{"n_experts": 32, "experts_per_token": 2, "balance_loss": 0.000136, "beta1": 0.95, "max_steps": 3669, "dataset": "wikipedia_en"}
Below are experts of layer 10 (counted from 0) of a mixture-of-experts language model. Rows are named router (the router's row for the expert), gate (a neuron's input weights, with its number), up (a neuron's input weights, with its number), down (a neuron's output weights, with its number) and show model dimensions 0-111. Each number is 200 + 30 x the weight over its row's rms, rounded and kept within 0 to 999.
After each expert's rows: "gets" lists some tokens that make up at least twice as much of what it gets as of all text; "comes before" lists some tokens at least twice as common just after its tokens as in all text. This comes from a sample of Wikipedia text that the model never trained on. Tokens count by the router's weight.

# expert 5
router,231,199,196,162,190,210,224,155,200,194,147,190,203,244,142,164,200,169,175,253,261,248,202,202,178,165,265,187,201,180,204,154,222,153,236,201,184,262,256,216,189,222,272,198,210,218,248,159,195,167,186,220,195,219,193,190,174,215,194,226,204,186,261,214,213,181,224,163,235,221,190,218,228,222,196,201,199,225,270,208,175,200,213,220,141,180,192,222,240,189,174,213,203,241,200,164,195,237,190,227,171,245,229,219,259,144,192,159,216,228,198,176
gate0,173,242,191,206,173,206,200,166,218,196,168,150,225,180,176,228,97,179,213,240,223,209,157,192,224,215,172,157,198,172,206,153,219,209,188,250,202,256,218,156,99,202,243,250,166,180,151,184,256,215,194,202,240,178,170,209,156,253,202,195,208,243,208,182,184,189,147,166,206,177,225,215,194,166,186,184,219,219,228,199,227,270,196,184,209,196,202,218,205,166,159,211,201,219,161,200,186,195,164,260,184,184,230,170,190,233,209,219,203,208,182,191
up0,187,215,239,176,166,205,159,200,216,145,194,181,212,240,186,265,182,205,225,203,211,224,185,184,265,233,216,180,224,168,217,168,187,184,231,188,211,249,213,97,180,196,218,282,193,228,221,165,227,168,137,203,241,189,176,197,192,204,228,151,208,214,212,179,176,176,212,142,200,237,220,197,219,212,194,214,249,194,210,215,233,196,258,161,198,190,193,203,213,202,146,222,221,182,206,214,192,155,181,235,208,180,246,228,155,261,186,161,215,235,208,203
down0,199,217,260,225,213,207,148,253,177,199,227,184,220,237,213,217,243,160,220,187,179,249,252,174,188,205,225,186,228,104,205,217,158,199,220,204,215,222,198,167,155,171,152,236,199,207,230,247,153,199,230,220,139,206,223,178,190,207,208,164,192,225,158,195,161,212,172,216,193,224,204,191,223,220,206,225,235,233,192,206,212,164,215,190,178,142,215,226,206,230,214,203,244,165,189,170,183,160,222,164,137,154,219,220,261,225,150,210,174,189,181,235
gate1,201,195,200,203,198,160,204,175,237,186,132,212,190,199,164,176,174,188,164,197,198,185,174,204,244,165,188,215,252,150,130,217,172,216,231,209,172,199,271,188,223,261,254,232,185,237,212,238,229,188,212,213,173,151,147,154,167,167,166,202,244,160,180,175,178,197,213,218,181,156,253,185,204,211,207,139,227,162,249,160,233,222,240,191,154,150,192,199,224,209,262,202,224,233,202,171,248,230,222,214,191,224,203,156,181,192,182,146,178,168,167,193
up1,204,151,221,162,193,222,240,248,160,186,225,199,215,220,224,213,216,195,242,213,191,210,259,247,178,210,163,175,162,217,217,208,204,186,182,205,241,176,152,214,133,164,160,172,189,175,209,197,191,194,208,172,227,220,223,218,223,210,236,203,171,210,207,236,224,230,164,134,225,226,154,176,205,180,209,234,182,220,145,240,106,166,167,198,244,248,224,179,179,219,160,192,116,154,230,223,148,162,209,179,228,165,186,233,211,234,209,238,200,248,219,207
down1,197,230,230,187,144,170,172,216,189,218,214,205,193,193,219,244,215,264,179,208,169,211,165,211,189,207,200,216,224,188,184,181,201,159,185,207,162,209,234,146,186,193,192,207,176,266,161,228,183,244,221,203,178,214,200,223,236,243,262,245,197,178,264,212,191,229,178,207,170,229,260,275,148,218,194,227,231,169,150,211,223,247,214,221,201,213,157,239,263,153,231,174,197,200,270,223,233,195,246,240,186,217,196,264,215,234,269,230,165,179,234,190
gets: " |", "|", "-", ":", ".", "==="
comes before: " ", " The", " A", " Best", " R", " MF"

# expert 8
router,227,251,184,232,211,212,273,181,168,197,196,178,296,194,205,199,223,214,167,186,190,151,191,175,181,191,225,180,211,120,209,212,228,198,238,181,199,165,170,163,229,166,160,203,222,200,232,164,173,137,222,212,204,177,149,215,219,162,252,196,189,148,199,197,167,225,222,200,188,280,177,243,252,203,171,188,176,212,185,217,207,194,165,197,251,185,173,186,193,183,237,217,183,167,170,219,223,158,188,182,239,215,212,212,207,240,259,207,219,279,157,166
gate0,200,175,248,178,190,207,208,197,199,207,211,168,216,239,224,175,184,198,205,239,205,215,222,195,189,214,209,216,120,231,209,148,232,190,144,166,285,158,143,195,215,182,178,214,216,224,179,131,211,179,265,188,206,180,171,221,169,193,276,278,221,222,150,189,173,220,146,212,239,202,149,217,214,165,187,267,221,234,253,207,212,182,224,184,203,198,205,159,204,222,202,193,235,186,172,219,200,227,191,230,167,179,236,208,188,144,194,183,133,199,195,205
up0,184,224,236,198,189,222,193,158,188,188,212,170,218,230,240,145,194,149,190,204,199,154,202,205,198,209,195,191,150,239,193,162,232,189,160,154,220,173,190,197,212,161,140,219,250,189,181,159,219,173,253,169,195,180,163,183,194,187,234,249,217,212,194,177,191,211,131,211,242,206,195,238,228,207,126,206,207,208,223,183,176,202,216,132,227,223,154,175,232,181,210,201,236,161,201,202,222,224,215,210,186,192,241,187,173,157,233,183,147,143,219,170
down0,234,216,149,199,219,200,202,196,183,209,171,163,220,205,226,223,190,235,256,206,221,155,191,260,132,202,248,162,193,176,218,203,248,198,206,196,220,170,222,219,256,181,205,172,161,224,236,208,241,198,252,213,239,214,195,194,194,223,223,242,191,227,257,171,214,246,214,217,208,213,197,169,191,134,154,202,249,216,235,173,243,208,171,207,207,197,175,168,154,169,210,205,235,151,190,227,244,176,205,186,163,195,207,146,209,189,213,219,187,233,182,247
gate1,244,178,205,175,193,242,172,179,159,233,183,209,213,160,169,185,138,214,196,179,232,160,184,107,207,184,250,202,271,173,184,202,224,195,247,203,163,171,228,187,170,155,160,209,214,219,209,219,202,224,238,203,203,214,150,226,246,224,196,197,205,188,165,123,177,176,179,166,234,202,176,232,248,226,225,219,164,250,211,280,230,196,214,214,215,185,196,187,170,215,245,213,166,199,207,197,242,193,217,217,220,230,161,236,202,212,219,186,185,282,223,177
up1,195,186,170,188,148,141,115,213,213,175,172,266,189,196,206,174,245,181,225,203,215,150,200,235,176,219,165,214,212,202,191,251,187,175,209,175,226,256,231,192,186,255,233,248,295,212,201,237,194,208,196,217,230,177,191,207,165,191,181,194,197,193,206,216,214,218,210,237,177,174,220,191,220,152,236,192,146,219,209,186,164,202,159,240,194,264,176,211,227,222,148,183,223,213,224,215,177,206,173,206,229,225,186,227,217,136,186,169,195,154,207,173
down1,178,201,214,211,185,211,244,186,210,188,201,254,221,151,175,220,228,189,194,130,160,200,212,231,232,207,206,212,201,177,141,172,171,238,171,231,193,188,229,229,230,234,217,225,223,216,181,184,170,134,226,163,236,235,201,190,181,209,216,238,206,182,200,196,242,157,220,243,192,210,239,208,194,210,157,220,228,223,219,242,167,229,225,202,199,207,166,166,238,263,193,242,170,118,181,246,219,223,166,239,228,192,179,212,243,204,209,170,232,221,237,235
gets: " to", " of", " for", " and", " had", " with"
comes before: " the", " a", " to", " that", " his", " not"

# expert 18
router,246,209,198,159,172,180,236,144,184,224,189,254,164,150,246,208,213,281,187,184,201,154,175,143,225,180,201,194,195,179,191,214,222,236,223,214,203,152,201,245,217,172,167,204,292,153,163,221,211,242,183,181,148,201,199,218,228,215,190,223,200,223,181,239,197,207,200,202,182,174,217,209,191,204,250,136,183,224,205,201,249,172,202,235,183,179,204,215,207,142,204,152,238,188,238,199,276,194,212,169,197,202,176,185,225,197,217,191,193,186,135,228
gate0,218,242,254,238,180,181,214,162,214,181,259,219,217,170,228,184,205,218,204,193,172,184,167,169,260,199,214,161,198,169,181,229,196,243,231,199,186,223,224,182,232,212,136,229,258,169,203,199,137,161,170,191,214,241,199,202,178,198,184,189,136,167,194,198,217,204,227,212,187,214,233,180,171,199,220,233,235,242,231,163,191,169,177,146,243,215,169,195,217,248,187,129,183,215,222,265,253,169,193,184,188,226,209,182,191,248,236,218,186,226,165,236
up0,221,213,195,219,208,186,156,227,133,193,186,201,201,164,186,210,180,171,242,234,185,207,190,188,178,205,258,229,220,210,236,221,213,234,200,183,191,233,169,232,108,223,180,191,199,252,198,241,240,184,230,238,221,171,226,183,283,161,178,221,238,213,176,230,179,236,185,193,236,208,146,219,172,214,229,211,201,189,145,171,138,211,225,224,160,200,145,178,209,196,228,255,191,188,158,115,137,239,226,186,213,182,198,217,181,172,219,224,176,174,238,203
down0,155,243,211,168,211,218,231,260,248,214,143,215,194,188,233,203,246,186,229,201,193,175,258,222,256,187,182,237,177,261,190,201,171,189,170,243,232,147,200,179,187,192,225,169,159,201,190,190,187,232,181,269,175,242,176,201,190,228,158,253,186,194,223,148,187,255,239,199,144,171,213,217,266,221,145,217,216,219,179,186,201,185,244,259,183,171,204,167,235,170,181,201,196,203,207,174,228,235,199,178,212,214,204,204,239,152,180,195,196,238,202,180
gate1,180,249,245,237,202,156,185,165,234,218,214,195,192,183,211,203,196,128,248,249,202,249,196,207,198,194,181,185,213,241,162,207,139,162,233,251,205,172,222,227,176,202,148,197,214,197,184,212,211,239,187,212,216,200,167,204,152,154,139,186,178,214,246,195,205,220,212,191,234,208,215,182,153,215,215,188,250,138,195,213,225,156,225,147,213,208,195,191,174,281,190,149,245,205,188,218,197,170,246,225,156,227,187,235,213,212,164,226,226,246,233,202
up1,164,234,246,208,198,214,179,197,196,219,226,235,211,179,192,240,224,196,259,171,210,175,225,185,221,186,215,236,140,193,200,191,162,200,198,213,203,206,164,125,192,220,200,201,184,181,204,201,176,221,219,180,175,181,223,269,178,185,212,194,262,230,187,235,223,197,206,182,225,207,216,125,235,177,244,235,232,238,157,265,248,193,232,149,246,240,239,215,181,247,227,220,206,230,161,232,196,207,170,217,164,185,169,246,178,125,192,137,188,202,182,236
down1,167,185,187,260,179,169,202,212,232,182,199,262,169,203,147,185,196,194,233,248,194,186,203,224,121,194,208,198,198,177,247,175,162,178,227,224,171,158,214,206,264,154,149,199,206,179,196,197,136,123,200,234,212,170,206,147,234,171,177,158,187,193,182,236,197,182,248,190,217,229,137,189,170,154,163,194,217,208,146,186,205,226,212,187,241,168,227,191,208,239,179,184,192,204,164,183,186,213,184,253,147,193,201,253,233,184,225,229,225,224,173,131
gets: ".", ".\n\n", " he", " He", "==\n", ")."
comes before: " The", "==", " He", " In", "In", "The"

# expert 4
router,168,203,197,167,209,198,198,229,224,190,190,215,242,197,238,227,176,270,191,182,205,174,186,219,192,249,213,187,229,112,213,148,202,126,180,186,171,219,179,223,231,178,271,218,160,234,174,210,226,179,243,190,181,199,189,191,197,142,216,204,218,199,207,184,154,212,154,196,252,188,216,190,144,235,214,186,167,246,157,187,195,232,221,205,186,225,174,204,205,215,211,166,192,279,169,241,173,221,200,142,147,177,183,188,207,212,239,189,187,204,161,214
gate0,178,143,206,224,214,153,193,199,142,199,211,190,200,223,215,228,174,223,195,156,207,231,187,170,195,179,217,232,212,198,186,251,205,142,158,190,187,178,230,184,202,174,206,186,222,224,167,178,197,195,179,167,224,166,190,210,238,198,189,150,241,234,208,250,208,169,196,248,203,163,137,172,187,236,233,176,211,158,180,264,190,231,181,181,245,189,188,179,199,220,254,128,199,220,118,207,181,203,249,217,188,279,256,217,199,248,212,201,187,242,206,150
up0,165,130,209,172,289,204,167,245,154,205,170,166,193,192,239,149,253,155,186,183,234,223,168,195,178,155,217,174,185,223,132,172,268,166,215,228,222,164,187,198,196,207,201,198,206,235,165,189,205,220,194,196,166,200,204,193,170,188,215,180,212,174,160,229,208,246,152,273,198,222,188,208,245,222,140,201,174,119,184,237,227,175,138,214,207,221,232,182,182,201,181,205,192,216,155,214,176,237,194,254,155,223,220,249,195,214,227,240,180,207,136,199
down0,247,222,192,214,192,235,174,183,165,208,246,209,159,177,181,117,165,168,163,237,218,172,182,205,242,227,227,260,171,175,244,246,175,203,141,212,165,152,246,197,165,251,196,189,136,218,178,250,206,225,154,202,242,246,187,207,206,267,184,150,195,213,204,203,163,226,164,190,226,234,189,248,272,208,212,195,168,205,188,193,206,209,226,239,250,167,177,218,222,232,194,213,227,248,192,207,164,166,215,229,205,209,231,178,238,124,195,182,201,182,192,212
gate1,178,194,248,215,213,196,220,225,140,164,240,176,183,202,218,253,176,198,230,208,213,224,214,158,215,224,168,235,174,200,249,266,223,170,218,208,178,256,201,163,231,184,212,176,208,228,223,201,199,172,259,210,212,262,168,218,196,216,170,208,207,243,242,193,179,189,161,196,170,172,175,170,168,214,141,170,188,168,162,192,209,224,212,189,175,198,212,156,158,212,214,199,217,305,220,181,152,265,172,226,129,207,190,211,221,211,174,192,143,178,184,220
up1,201,175,171,234,190,210,175,157,222,215,183,222,219,234,213,132,226,206,177,178,191,165,173,228,209,141,220,220,232,244,167,197,152,202,198,265,213,182,152,195,172,229,208,199,202,216,225,214,209,192,145,186,179,164,215,207,227,161,225,213,196,177,186,178,235,181,219,196,260,265,200,243,225,159,193,228,192,226,215,205,183,212,226,218,254,197,176,186,289,200,249,179,186,126,204,248,251,147,249,172,257,217,228,200,184,215,252,244,199,241,193,182
down1,170,197,197,206,213,264,178,275,258,215,191,181,168,210,211,182,190,210,184,186,242,154,232,239,194,201,219,184,231,186,227,187,191,264,205,206,216,197,177,198,252,258,176,199,226,195,204,198,193,171,212,189,211,238,230,208,192,115,214,277,164,216,169,176,173,183,200,223,224,209,259,201,167,187,152,168,179,245,159,183,206,197,182,160,218,210,184,170,227,173,204,260,186,204,167,226,206,209,265,222,200,142,187,236,183,197,249,214,171,189,212,234
gets: "1", "2", ".", "9", "3", "8"
comes before: "9", "8", "7", "6", "0", "5"

# expert 23
router,213,235,226,192,154,191,235,187,207,208,185,222,195,170,222,185,195,194,217,237,209,240,248,222,137,206,132,150,187,144,265,210,227,201,213,177,180,190,158,196,174,205,223,212,176,192,174,201,129,207,219,206,202,189,183,177,172,207,233,234,145,257,212,199,217,194,124,215,196,167,169,187,167,176,221,234,200,258,158,199,237,167,173,221,176,191,166,210,212,155,169,139,169,202,187,193,189,177,202,168,140,209,172,180,216,174,181,250,169,154,202,208
gate0,189,249,240,159,185,300,183,177,197,222,188,223,199,162,209,240,208,218,207,222,206,193,180,166,154,220,177,194,186,187,212,166,243,187,226,215,187,147,184,211,218,233,180,198,198,209,220,220,188,170,204,139,122,225,210,178,130,161,242,155,191,240,168,171,191,196,183,178,196,225,187,233,207,200,225,168,243,209,136,176,235,258,187,172,176,182,218,223,138,160,231,234,171,203,188,202,182,204,194,147,256,242,201,242,214,186,223,226,216,251,207,182
up0,192,140,176,248,197,95,175,175,205,180,201,201,181,238,184,174,189,140,184,165,212,189,236,203,242,159,227,211,221,226,203,244,182,197,184,203,237,217,226,219,192,161,213,178,215,209,208,153,199,197,172,275,294,174,169,197,219,203,150,215,196,134,236,217,198,185,249,225,214,183,215,232,187,169,164,218,160,183,224,251,199,145,191,218,237,196,222,166,230,253,182,168,228,197,196,180,234,234,200,241,164,201,205,169,195,210,228,157,181,151,224,232
down0,257,205,209,216,234,226,245,241,212,202,238,165,177,152,243,219,206,256,228,182,166,213,252,214,197,161,135,213,194,198,189,175,259,231,186,221,180,200,171,189,233,209,185,178,226,175,241,199,186,201,182,181,170,198,188,193,192,230,208,178,186,187,191,127,199,207,180,190,251,186,173,258,138,204,247,176,153,119,237,212,197,192,197,201,168,235,228,200,186,214,259,197,169,287,161,184,189,149,187,188,222,221,139,215,225,200,205,200,201,261,216,247
gate1,194,227,190,213,241,164,238,192,261,154,194,212,193,214,178,205,175,122,224,197,170,194,209,244,234,254,133,173,253,188,215,242,191,227,179,173,239,255,210,160,227,239,202,142,225,204,210,210,162,184,149,197,212,189,223,175,165,235,198,188,180,193,209,171,231,160,155,210,158,188,173,229,194,182,176,162,159,232,205,202,201,196,208,247,177,199,226,223,223,210,171,229,226,212,174,211,197,168,166,236,169,187,135,185,222,175,195,145,239,167,202,217
up1,212,199,163,194,180,246,179,213,167,221,184,183,225,198,197,200,217,257,199,211,239,208,169,180,148,175,269,210,134,213,175,195,196,181,187,183,165,152,173,240,144,155,219,253,159,186,206,203,196,211,247,196,206,236,286,223,172,200,194,194,229,215,198,227,135,238,249,175,216,204,177,164,189,175,259,260,205,228,223,213,207,209,190,170,188,180,201,193,164,242,232,199,186,221,231,210,213,212,211,173,252,196,285,228,196,182,197,213,140,215,198,203
down1,227,222,291,231,254,243,198,201,214,231,203,204,192,150,226,189,229,166,231,197,186,187,169,242,259,194,189,225,209,207,206,213,216,213,164,221,172,191,202,205,197,246,187,156,243,201,245,151,204,230,245,163,189,185,241,196,210,243,186,190,173,187,209,183,214,151,243,192,165,189,203,169,191,211,171,178,165,223,241,189,211,176,121,207,201,219,176,209,225,258,180,212,167,223,185,212,164,222,195,233,250,189,232,185,152,222,219,150,239,172,203,170
gets: ",", " that", " and", " which", " as", " but"
comes before: " the", " he", " and", " it", " a", " which"

# expert 14
router,252,231,204,163,147,191,183,168,237,224,206,230,237,179,186,187,219,189,237,181,213,188,214,198,108,203,212,207,225,184,192,202,232,215,207,215,193,263,272,189,195,246,259,176,203,243,230,140,196,207,194,218,199,182,161,223,227,178,214,218,206,195,248,190,194,279,232,212,182,168,170,169,224,160,206,178,158,188,243,213,218,212,170,211,262,226,223,179,189,223,226,177,243,214,218,139,230,180,249,196,166,227,222,144,201,187,202,247,145,208,227,154
gate0,179,200,225,203,151,184,154,149,186,150,221,219,186,173,188,202,230,186,165,196,218,234,155,178,234,194,200,222,176,174,172,179,188,178,214,257,214,202,206,218,226,257,247,163,180,221,178,218,133,226,170,157,160,211,219,207,223,209,206,263,203,217,220,145,199,176,155,202,198,208,186,198,147,190,159,249,223,198,267,236,207,211,117,241,194,208,220,165,189,160,212,209,235,206,222,141,222,228,228,275,198,231,146,196,239,216,158,174,202,208,180,181
up0,216,201,240,178,246,194,237,189,242,239,197,251,221,213,189,219,159,207,188,177,150,183,148,159,115,205,241,210,229,173,209,186,203,170,150,140,203,212,193,166,192,164,171,263,194,170,266,167,198,228,181,234,208,183,188,224,223,213,178,162,193,167,240,232,187,244,261,207,245,179,160,162,205,218,206,199,191,225,165,176,210,203,207,183,190,192,214,194,164,193,190,235,207,184,210,200,173,211,227,150,222,170,171,157,176,201,205,198,207,208,187,238
down0,200,192,183,207,243,196,229,250,163,181,168,182,155,189,187,202,192,181,215,198,252,190,183,217,179,178,206,231,209,190,230,245,174,149,198,170,173,260,241,207,168,209,181,146,256,259,217,215,196,103,167,168,160,229,236,200,252,218,224,262,223,158,228,187,210,207,214,256,199,190,219,193,220,246,221,186,192,199,204,193,176,219,179,160,158,182,166,195,216,178,253,187,212,185,222,180,170,271,209,207,164,241,216,156,207,183,218,222,166,190,196,232
gate1,259,172,178,177,196,212,263,155,189,192,175,170,228,217,180,207,165,264,251,224,155,160,154,212,160,192,200,203,177,263,233,191,191,196,202,173,235,204,232,195,254,214,210,178,201,167,169,156,190,224,214,200,236,138,254,239,202,193,185,207,145,208,212,186,208,250,201,190,236,210,152,172,254,211,182,212,188,223,203,149,195,173,221,235,227,257,174,217,184,217,189,196,258,216,205,167,187,174,193,251,208,202,211,234,180,186,109,175,189,198,163,187
up1,151,245,189,183,200,222,160,235,182,213,198,203,180,176,219,188,240,155,156,167,260,209,216,190,266,179,171,192,234,147,187,202,243,210,206,212,158,185,150,192,163,201,190,234,201,238,234,267,211,164,143,174,178,201,126,166,192,207,231,189,254,226,179,215,217,160,172,210,200,173,208,223,181,168,249,187,200,178,209,241,183,209,176,212,177,166,212,158,224,223,199,250,145,205,213,223,215,233,215,172,206,174,217,163,215,268,270,233,221,217,242,252
down1,180,219,185,185,201,202,196,188,137,168,189,162,242,209,213,181,228,202,256,207,224,171,198,194,192,223,189,171,212,251,161,208,194,193,230,176,195,239,202,185,222,192,205,211,154,212,178,178,231,204,223,180,194,174,248,275,201,208,222,220,132,184,202,190,166,169,171,222,269,246,167,178,241,176,184,187,206,292,257,247,202,215,161,252,198,210,186,163,202,177,189,131,235,320,205,178,182,236,131,220,199,189,215,166,173,203,191,192,185,247,167,194
gets: " in", " to", " of", " on", " from", " at"
comes before: " the", " ", " a", " his", " March", " July"

# expert 21
router,227,192,194,168,140,219,166,161,155,217,181,182,299,207,171,198,174,172,153,223,172,183,191,213,197,232,213,181,236,119,253,188,225,196,176,152,197,239,182,230,194,143,236,213,165,229,212,182,168,171,198,232,175,166,231,195,209,170,204,178,203,186,205,177,150,248,244,194,174,193,228,226,194,199,222,219,228,146,218,213,172,183,212,205,215,204,241,234,211,183,187,240,137,153,252,251,181,173,213,146,167,167,200,207,189,159,224,167,180,172,226,234
gate0,230,190,176,165,154,239,170,224,227,181,210,193,253,240,238,154,172,152,179,158,196,182,195,219,202,200,199,178,241,218,206,124,204,201,222,158,153,238,206,177,239,252,181,240,206,230,212,186,232,200,179,216,154,179,152,171,192,187,233,177,192,190,166,181,200,207,207,218,197,163,164,145,283,191,222,211,210,152,212,158,198,220,125,197,212,244,164,126,211,220,161,242,142,192,219,212,197,194,195,213,192,155,165,223,160,211,232,215,211,160,241,216
up0,204,196,167,148,199,183,198,197,230,225,256,194,213,208,203,188,209,159,283,168,178,198,231,224,182,267,200,188,170,240,201,165,187,184,166,229,198,183,152,129,217,220,216,154,148,205,204,143,157,238,179,155,186,198,225,214,215,221,174,157,207,230,260,198,217,191,195,243,208,190,206,223,194,207,210,212,200,207,236,247,225,212,167,226,233,268,198,215,211,216,135,242,159,192,233,229,197,194,266,174,204,195,202,214,217,183,204,200,241,239,196,237
down0,172,180,257,191,198,158,232,206,214,154,224,206,222,226,165,218,246,189,203,185,197,253,205,230,238,172,217,161,208,131,191,253,232,180,184,176,220,246,220,211,206,213,233,201,195,174,190,189,170,238,224,127,163,231,155,166,175,248,202,154,180,204,226,165,203,164,229,233,201,228,165,161,211,220,168,202,191,145,210,159,118,199,183,279,215,185,174,217,176,226,213,168,181,155,163,194,217,135,220,191,211,213,240,192,190,210,201,226,170,207,224,174
gate1,182,206,239,198,193,204,165,230,194,221,178,215,201,189,215,207,202,185,213,157,214,234,174,187,172,191,206,188,213,202,194,192,199,167,200,152,189,251,189,195,165,185,171,244,225,224,249,184,199,180,232,176,241,211,187,127,178,226,207,218,225,149,236,133,187,232,194,200,193,212,181,284,233,229,214,150,194,169,178,181,213,143,183,191,200,181,185,245,228,162,180,173,134,211,201,195,245,168,267,200,188,203,241,202,200,246,147,161,207,190,162,209
up1,155,259,212,235,198,197,179,215,172,241,208,204,243,225,216,160,149,230,158,180,223,193,162,221,144,208,197,235,216,158,216,186,211,176,221,222,251,186,197,220,161,162,194,239,186,225,196,261,186,192,238,186,236,175,216,167,179,216,210,195,244,191,172,130,217,183,243,186,223,215,241,219,240,225,171,161,195,201,187,162,227,158,173,182,188,184,187,227,274,169,173,231,213,181,198,254,231,262,187,277,152,184,212,274,172,195,206,230,223,187,174,182
down1,250,160,206,200,184,228,200,175,200,248,158,206,236,172,172,184,214,213,213,225,213,244,186,207,169,202,159,211,220,198,180,163,226,235,237,266,191,215,207,187,154,218,235,185,170,178,177,258,124,206,242,213,193,239,204,240,226,183,193,188,208,189,205,242,222,254,202,246,212,201,224,127,184,226,131,207,180,213,186,236,182,203,167,221,243,179,144,148,202,192,226,230,247,191,166,190,189,218,173,276,243,221,146,183,195,188,220,202,232,216,180,178
gets: " a", " of", " as", " by", "-", " the"
comes before: " the", " a", " \"", " The", " an", " be"

# expert 10
router,129,144,159,160,202,187,181,202,164,160,157,198,183,242,227,240,193,217,160,186,164,231,150,233,170,223,180,190,211,159,209,152,163,203,172,157,177,227,196,247,214,135,164,201,237,190,212,217,189,231,205,197,233,182,238,204,216,224,193,220,188,154,185,240,206,194,226,174,206,253,258,187,192,196,269,251,187,210,185,227,183,178,188,256,233,253,205,233,190,225,194,181,245,241,209,189,201,202,152,190,175,188,176,209,211,167,169,240,153,224,227,252
gate0,198,144,178,213,212,191,179,223,202,187,247,151,220,145,148,210,235,170,198,189,177,229,226,179,154,254,217,186,194,168,231,169,166,225,220,196,200,203,207,193,258,201,188,239,220,181,204,193,204,202,256,204,181,181,229,209,179,240,193,119,184,154,163,214,222,175,156,223,170,253,174,192,205,229,205,199,230,208,179,156,189,212,193,218,195,199,176,183,218,149,215,151,232,196,217,209,196,239,230,276,232,173,201,221,227,213,159,243,214,214,239,174
up0,220,177,160,217,244,209,205,196,202,188,222,161,219,168,144,210,248,176,216,201,157,251,228,204,187,244,234,191,216,179,229,171,175,259,207,154,187,251,195,195,232,192,202,238,220,180,177,208,202,201,255,216,189,189,204,211,169,211,188,144,192,105,195,189,222,185,161,195,180,235,151,223,197,217,204,226,221,194,200,198,198,228,203,197,214,203,167,217,209,183,254,144,226,169,229,209,216,240,244,280,223,175,198,222,220,226,184,256,186,207,239,194
down0,261,240,206,215,207,132,232,206,173,188,211,192,224,189,197,232,203,207,234,200,175,230,245,175,237,207,207,182,164,193,163,221,235,168,175,196,224,202,190,198,195,188,200,181,197,149,190,172,271,199,234,228,190,199,158,200,228,214,222,227,156,194,162,207,233,175,148,190,224,174,163,203,218,215,220,235,219,207,156,174,199,209,222,179,207,208,244,170,209,167,220,166,117,187,203,239,142,163,251,196,217,173,191,140,175,212,207,170,261,179,179,193
gate1,148,166,208,202,200,242,186,154,188,148,201,178,201,181,161,226,181,194,182,210,199,189,223,206,204,164,176,193,235,205,213,168,169,232,182,163,230,175,234,193,193,222,146,192,216,165,184,205,164,246,280,176,205,233,240,192,228,209,262,184,251,155,253,181,168,216,217,157,187,168,231,178,200,189,164,206,230,210,201,227,196,246,116,181,232,175,212,235,195,228,246,199,186,199,225,205,192,194,251,154,203,207,185,197,192,226,209,241,214,190,177,223
up1,204,217,199,164,154,208,181,160,228,212,168,234,227,197,237,218,156,196,187,215,191,201,202,214,262,207,189,197,208,196,185,217,187,201,222,145,190,208,206,186,132,175,163,197,204,202,164,180,190,207,249,194,195,296,200,204,165,190,206,210,176,189,184,202,240,182,215,189,197,163,254,191,238,217,165,199,196,220,182,228,164,183,240,216,243,225,237,239,161,213,253,182,247,223,177,248,284,230,191,173,223,172,192,210,201,161,165,202,187,157,218,235
down1,222,203,216,160,194,195,231,158,200,216,200,213,176,272,187,206,221,183,186,199,209,217,221,186,247,183,271,187,236,234,219,236,203,185,209,205,213,233,201,239,181,212,231,163,202,239,191,186,193,174,210,192,199,233,230,226,150,174,220,222,202,252,176,226,184,210,211,235,199,217,197,209,183,201,215,132,226,176,238,196,193,216,169,190,218,224,192,175,185,194,195,151,179,172,219,207,194,241,189,204,185,145,195,207,193,169,238,202,194,193,242,197
gets: " (", " ", "-", " \"", "–", "/"
comes before: "1", "2", "The", "==", "born", " •"